Weights of a small mixture-of-experts language model, trained from scratch on English Wikipedia: a sigmoid router.
Below are experts of layer 5 (counted from 0) of a mixture-of-experts language model. Rows are named router (the router's row for the expert), up (a neuron's input weights, with its number), down (a neuron's output weights, with its number) and show model dimensions 0-159. Each number is 500 + 50 x the weight over its row's rms, rounded and kept within 0 to 999. Numbers have three digits each.
Before each expert's rows: a language model's description of what the expert responds to; "gets" lists some tokens that make up at least twice as much of what it gets as of all text. This comes from a sample of Wikipedia text that the model never trained on. Tokens count by the router's weight.

# expert 47
It responds to: Pipe characters opening table rows, plus list dashes, heading equals signs and LaTeX pieces in tables, infoboxes and succession boxes.
gets: "|", "-", " |", "\n", "=", "==="
router:581514477484475461398543472448570530526481456514439442481400553540536519470450529556540460559555505586477454478523545546528490540437547431471515480567451476504477490447481503481571614560521458438495553519388419449573615494533474551483569499555513488525449497556451479558588483479487501438432391494479529553503500475497486625500531521474506502530446335471477396594495578539484482475500540531468510456464518610545537522490529526544494549497573470488455463505564507577546527571457625
up11:442474581410354528449529503460547470553531475473486576515462489510532534428435493528525500367447520466485460493454458580453489482370433469427504481496503484507386499481436511488495525466432477453496454527502527507431453525497599444461567475515627474532460543459470512458503504537508485473549441430523477627560526483457514533540564521520509508481491550449525585500541496478432464393552574500504524548471477499592503403515507419594496539593530399376563527536526525464484470520438547
down11:537533471519457443539564529535489542442496544468495545516497476567557453525474503470501395482498479485580515383422519496482476458529476577444528492516445523551361453570471532433571522512536516492477587403424466517495572511552476532448444477521480421503571571450485444500404458435392447536480452475550441529570498503555531478505592524588545503481477529537594455572568497533419489528497518539588560437579560533481520514492354557447465514543548436530559538446496490518452600440500432

# expert 13
It responds to: Linking words inside lists and comparisons, like as in "such as", or, and, including, than, not, being, plus unit abbreviations m and km.
gets: " as", " m", " or", " not", " and", " –"
router:610575408448495509497556464534541517482531511571499542487414575498519529387485559548446548426520426598421483449540474498473548565472525468498499514574507529496465518465442604584518507535447435427361496536492496500499560529449479475498470399452503509540587534482409510488438426375556575418518533487607560445498526477478549562578459482478503424452538516527444574520506586490458548522507454561496504548436513559436506530506523404476527493483509511519514370509492491563516472446458513
up12:517575503502508581490520558462576547573559525504592545434430518574471488456595493481501515509500556431472523413523498568448636437500499395583475478520455560486467414515571521455493507569433516377506587509505578459487528531503582573512435510532533537404631477393485574522465482496508475489417454502575462605481569446521515559568502476456535470489445515506473490520548523519500502537491553464396506494484439503440517407506502479502469496472523405524546486480464581465551401516491548
down12:461509484515488577462477486539405555436504410511403509437524397462534574471476603443580492531476554455488475543546432384561471474483521550485520507567558495567506460525517533526483496446506550566491522511528456486601402599449513492422565553569520522508511506568508526497494530469561416558436546403602516516499418527483465503510470536438571477561502482522474414500488467536475425432451444473545484490572490480596472438456542619481577563504533501510572556501603587491512526483455414

# expert 1
It responds to: Closing parentheses, quotes, brackets and percent signs ending a date, number or title, as in (2007), "Juicy Fruit", (28).
gets: ")", "\"", "%", "'", "),", "}"
router:636547500375506434502453478591584491560409444542509525531514570493514471549393539481504512435529453526520578465497522423480586495429430487527598474564435430443519461421409588435606478481441447440478481507499457510534533495512504560462494471465500538405471545568447563480548453470488550494385549592552530467541493500571460614519468476470521552473551462547490466506554489488496512483626470482556503456534518529413427494452530485456522519488520501454523451462597506506463465548535447
up2:529480455505491466422421461518603473490478465573445548463508574508473533439523599490553511529429508582550557556571493487475531466567537446465458462454500498478509457466419538426484466518467439458371479506431513484505505483499470519512535487503534488516575461417497516413658488428517511608534531545466509502496511534504575443527559475405466484504494516589529476455573554505618435461579519450565591448566490441453494408453557537420446525510469538481550455439537444507532514457645509
down2:488516533444491504472519564529518549566549418458607515573541492478416389512489537577473598436486496595533562454468423566512535453484511543491535514494525567429461508469510508409587434502479495530445511564549463403501539453571505562514524540515502474483494454535431387505518538622408509469463442534452532515548411607598532517492445559447518538466378441480452424454563604415473511424510465482499492569576532416419507510492465529478469570465484492562524517547515527483510487485494487

# expert 0
It responds to: Auxiliaries like was, is, were, been, the -ly ending of adverbs (carefully, boldly), and pipe separators in sports tables.
gets: " |", " was", " is", " were", ";", " are"
router:488504457468444411501510482580554564483582351633536448459564482513587542533462523530505433435474454553517548431470515499524496608453505531531516508494475443464535457406495542557456451529510470508482584449522475492473529523445419516435563399514457486523563517491397552526545509448507628468502499467459553466405503505585515566486508512441471495497554472489501481571508556450374524468578481592521509535564518542548527460471566497502475592501460549477511374526574449509545460431497568
up2:556530457498519491541558543664555562490469459480497465558398496493502425467539477501532634492447534507505527470468555475521506496518569498500574406519484543513563478522473517500454525485455532519487453546563534525518542499408481523520474518569460580516505477515460463556519525479581440359473491522600484471520582533462496480508491538441500483547407508414390576548577468519367462484512425394459496549549506522542568559601425487479569458612583425502517525448530546559484497537501522
down2:519486454581572425519428424521386464496416476444496528454481465554608457543425453470503498495510538484604558489467502446465549494526503482567533520506467542496423580546473527534550526482596531528475459533433486451505518522487506488565500505508457476480544579488461507449598473513529461520492596478521429455456550421476420545496533519480492446569363368405528421563504513509557473556487551421381439509559450516489539597515487469458484475470538447508587466463483602509402502520519415

# expert 30
It responds to: Lone consonant letters or digraphs split from a word, often after hyphen or a word start, like Pre-t-oria, self-p-ropelled, ph.
gets: "s", "t", " ", "p", "k", "m"
router:587515502483493504438515475525548613502416439545421522505531529501532580464410486448454483436526479576495551516420550490476557492498497484493543521437417556462454465471499541523499521535457426436495556453559543451554565530508496431501538483504529535383472583530489541477484425506577532527434502466540594456447452452506548584411556597471469599463496428623472504442485427601400446476503465535544524555427580504527592534472519484502486569472536482494495443445464486571448379522441524
up2:510589515508514421543477530451597588422497601481431476455522456514522619508357500443462511567528488547495489472564466490457606529509499420569494483375536464427465505485474464494464517522486506553506539575448484516596460519504465537513476529453439498451490483491513532554471492477515497551445527458511579427444408551531572507454542427481446567509515555520351422490404446479407409586523497462485494476490484503530483585530554500522433523599541460528562486492517452456401457541506524
down2:450589454463455610454463497521454419639521453525439475506506571494403507463581554488405497474454448516591551449390504560492483533532465467518491536473449510565474445466502539579514477490504533488516506412584483515504445437515491534503464522529465407536463484457580446489454587534439458553478509504525513453549539487597584494476471437366467410450530542497487463492469463491599505545437412497433492488434498565439489501546565470466514486539471648582435525574478482451480489543533474

# expert 18
It responds to: Full stops, closing quote-periods and line breaks ending sentences or paragraphs, plus sentence openers The, However, while, but.
gets: ".", "\n", ").", " The", "\".", ".\""
router:537565468417476557437530435552519532548493531458477495470490519516512568413526448505411513486553449567549399443499455551506454560516528476475492428435411500481473498456483565440582400620411489443407509559542497554509532467457431598530529486553441527428504506542467541539543497501426520456521509579588567509437451511521514488518483537449515497429538395545533558474515448572476465530562480511445509470469536526487516585500528509580566543446512526404535469435636454487505368549486568
up12:529398494428541527482506448557535522442484501491488516528519527446503470430468450489444573461587571437472487388474400573465477433580494504586495496449515475529448551525438525483528543526449463521459566546500493523529509535541504584562430495475436531531492564504508562606522483508479473489519615541424408496539478452416559484493419499510478462503482602528439573478535572581440494456460603568415464449471536521494572542422522550426426462454541382468449488490570502556577428419522523
down12:548443515457519506451543591487558510489504566476501538478589541468500454514509367354508596460511498534602402512501524584404530450465489525471554500441468424469541511492426518420472536486545538553549506569454598547538539504551537556513523453459521580474495500467553497516456548471502506408514435505473486503488499505385504571490505455530542464489551556491511504567547536553415438576577465534472569521474471504437448366434454543411515519553587574516492474550512473561491525371501457

# expert 21
It responds to: Subject pronouns he, she, it, they opening a clause, plus short word-initial pieces like de, b, f, re, un.
gets: " he", " He", " de", " she", " it", " f"
router:548476459490559429448504425539545528538458429465468508456432562551550590466470482444499373463584480505487400464477552483475535548488483457559529484388452406531557435435516471517470498500473405516492620442456517488488553517513459498471537477490495536497540463516515501535516415439533535438503472646554533564474485506468481599484407498500390514545585526546540499575546525534478521513561477504469538509506505433416432545555525537467475493485579394458470413381500415553457433426480497
up2:559491575456602522481471494489531576610465385532536481584516558475435474497455596486505453445566526463466455517610490519466551542511443401436570473520550554525534437526506509582416568464542542451543510538554478551505532516546592443481535368589542445502494468534476579578466411508453510532493467493571508460514504546524498552463503435594490490502528520458552545412507517537591519544539498518546420541404497507500533492420467554520455499468512445481464588490583456547436520452585430
down2:467522493466456504507426482626443481479545438609445480494445482570483520560472472504523517474443549418417386538581516582563365415512513480444505479558564531460516562520548525528391452597488489553497521564537440532621416534471517526530515516522511425503521552486505474545547512591478502395475444475489451592517460578522475522477451530548555546523550559557569459384566539449513501495396498473488514518476572468478488512471535541511576542552511518504410491526470402499484509485528420

# expert 8
It responds to: Uppercase letters inside acronyms, country codes and coordinates, plus section-heading == marks: SURCA(L), S/L, GRE, N in coordinates.
gets: "==", "S", "N", "C", "B", "M"
router:527505474469459501449521504508551547504490472459503523505555557446471543389364578543475496522484446526510473486488487355479498548464446456496494545500478368474565493431518525476549476523445360380467559520503496522501488521498470460506573439608445533425500500489494570546533516515551594425546418556495553371491541386475479524512530533493447490568480531510561512480489464543531392427576510507508540462521590537486570510462559508464486498489542444410431454440487518469479366539537524
up2:574516526536476506517526454469572428496490467443555347494506436414438430552365606473574540513457463505480477465485518457471506525429560476543446626517521476486561506488548457490451554487487528430450491478490480475572558544462504525474525531634428458499477405503487542463551511488544503564508627536524495459535417460538466503487526574435431502550537419494506474622524572479488437457485464549507525468503534547551503547455600458488428530489477493545521488450435526494332465516502500
down2:518504426554475502535487504524499546377515432498649464377521475474484489575523480430507561475398519503568462453503559388518506527507507493453544520469488458558549583470454504465409501570495490500469461525538531487481558474443487534482510503483403471451530497458503478573454445497578455572471532445580523522531415482544554465521651454489422444471504525410501507551569523441512468436474502419569432531571521416426419426467558495512468480596504419440547498458498486550489564587464512

# expert 6
It responds to: Colons, dashes and line breaks in infobox and taxobox field lists, like Species:, Binomial name:, Genus, Coordinates, Website.
gets: "-", ":", "\n", "–", " (", ";"
router:432538444482476513509570353580539537569429412515453517586403563493508577470436515537391516506519534496550610399446463449530443574504420526467535509576372490497499541494433493530512558536460437484500531453468447523436520486428484544458598478517496518431533575425520537472475483447461508489527521520569471502508585520503555546534467470462427503467458535498427451520479574539506460512547493569423479464487508534474536486389572461510504623479514371443491515476502469548450492522533574
up12:602484537580438491485465539537639528556415579541486435489551491539458443435459556520475472513522551481511523449443555408503524532496443511602491571395521477528513458488477453472513573474407462517426530554499548524506446524482497469473463458541464452456470544540641513514536593586518551546532466477516483532544475614473506553482510424449424563530485443434526555437446520527558417493614490538522479442474476571418546504475416534569468569529531395481538476481446446536531503543452437
down12:453422505404591464470473491378403565430480505389517513552516484561481499508421494531474518408491493444522524601540454502572476535527423575471484528477471425507425437520488491409511471563558455493496506457483533502527571527623566481499433544459439459454489525533413526523490562486456499494542396527563482476547521523510560562491519469549481503463460562479494482421485515562513565449586531449494430478506475481544482434498490594522584598573570481553488578507423548405619476467462518

# expert 22
It responds to: Hyphens in compounds (life-threatening), en dashes in ranges (1–3), list-item dashes and table pipes after line breaks.
gets: "-", "–", "|", "/", "==", "==="
router:517521446466490463417525466454543552563425499550523522518467477557534599464447520540458472446541525440504498450490476461507488507448463485433549424485384461498465499502465519512573497562486471492498457502572507569435519472475421493470463510525431471420507542444455589517532447492512634457488525479592568476516543499486542581447387433494471540457444550567492446560469514470526497413541449648457572459584509519438594521540514480555420564543493524356495457471435503559451550503424605
up10:522439466541525530349500429576533585513487483547476503483537494506539550476481441531484465407501586454389488478456379489534582463484497497603548486425587427461531474476536464505453441518525512534456418558560395479522537466591341539496505513548578466538552503443506524487555458514410578463584482484597508562542464535503528542550431537515547520435521572497484516581507494443436542567425517556482551487460456581514541474491484497568489502500513475450471574474494496603457543469477481
down10:447520487507509500548525500466576473518511520527516547483593511508486526429559531540516490511546507545526478553477418518418475480527560434481485490430411357591441568443509486469525466514564483514582477510459527487391567461558500519475579586439400600543560485545520482554468453527480563472504547461435570476527565527522413564353525449494480526551517516498525492439557424477509470478506464525549553509516476546508504467579385472468467426464535490378519445474588561455435552561620465

# expert 33
It responds to: Clause verbs and relatives after a subject, such as was, is, had, has, who, also, plus section-heading == marks.
gets: " was", " is", " a", " also", "==", " had"
router:462565535455529461488583409508570515505554415520506407466512493502497509539443509419519496432594425508439552496461503543512554552386463513495559542507478493451509494449521455477441495457487402481411592496470597501517526481456460497482541399516442553509537518508425512421528516408483601456474462498517536459471461479621486561476539529409429545495545501516511494602548478483480501416552534549516506451489456485446499448489610501465479528550511500403477309507543466576515500400487551
up11:469449415504524507533484479522463519532546467467536574465446425517467510530564462527515488405509504483563491501508451499490527513515445465456511545422516416490482554531509526466468493539546521453570492546555529453460436500532446552518488439417450466499414440528462486450516419482527529417475455533521458437550472453447492456503504374455445517368421379525493569597554574396505481519567453519531555456455562460532565603491499611404377630512533458459539450513522507574495504462412509
down11:540430496527571461584484563583560504430501494555556475554514577482502504495609495544473404497380468527473528565453473437477524539522489511456516519433553433552612503545464402444540520452515420524607577522454463453565594594434559488564486462501425494499477457542496527565539503391537526525493465476493568460564520632550513527534450481415452466413474480530486506482525532521472498468512427536559556489415517461452477401597464488501477416563451415531540506459511542542520478536486513

# expert 5
It responds to: Articles and quantifiers starting a noun phrase, such as the, a, some, various, each, plus line breaks and table-cell pipes.
gets: " the", " a", "|", "\n", " The", ":"
router:564540492397490496387589470523599603567467429528538491530496518483542561503485492497467447475588470486470520434512492450511533540445425466487597519559432470428577490431454557493498580548419413444445551464475472476503538548424441550438572460535470480400577549541503548564527442495546555476432489574546568525526467469520522558528456509459439487474480468541473439527514530535457448430561540561432554473437532549458534577434574514481507582513524474436470462416561446570534486546432586
up2:503489511493572424437499525470569463587490521476502602604444617489462529474416524558501370533433414462506460528552498419426400450431583470411502544500496520437488555433439533487474519503472427549467532435498580496506481424536401486454510404437521521521533488475515510497544487439420424569421525490506421521471564547486603537455478471483509502455481464551459482489433457505465402530612497525451576476468555538508528531444559503475552575557429466469449458507441465452515491476554514
down2:480570432481525515492507514438511508562509481592511603546537492407486563497484421464445538564520574545471515541531449508421592518474456482499496529526369532540469515552468500612609489512545542484505414461470537396490543566511390536494551489500425537535549482446512553458583519538492549556437472459512456453470531547462486617601419574519472507582422466530496595519480462539529478452496517474461602508579530392496518600453506545488482548478445474464469581577537497543458470436474497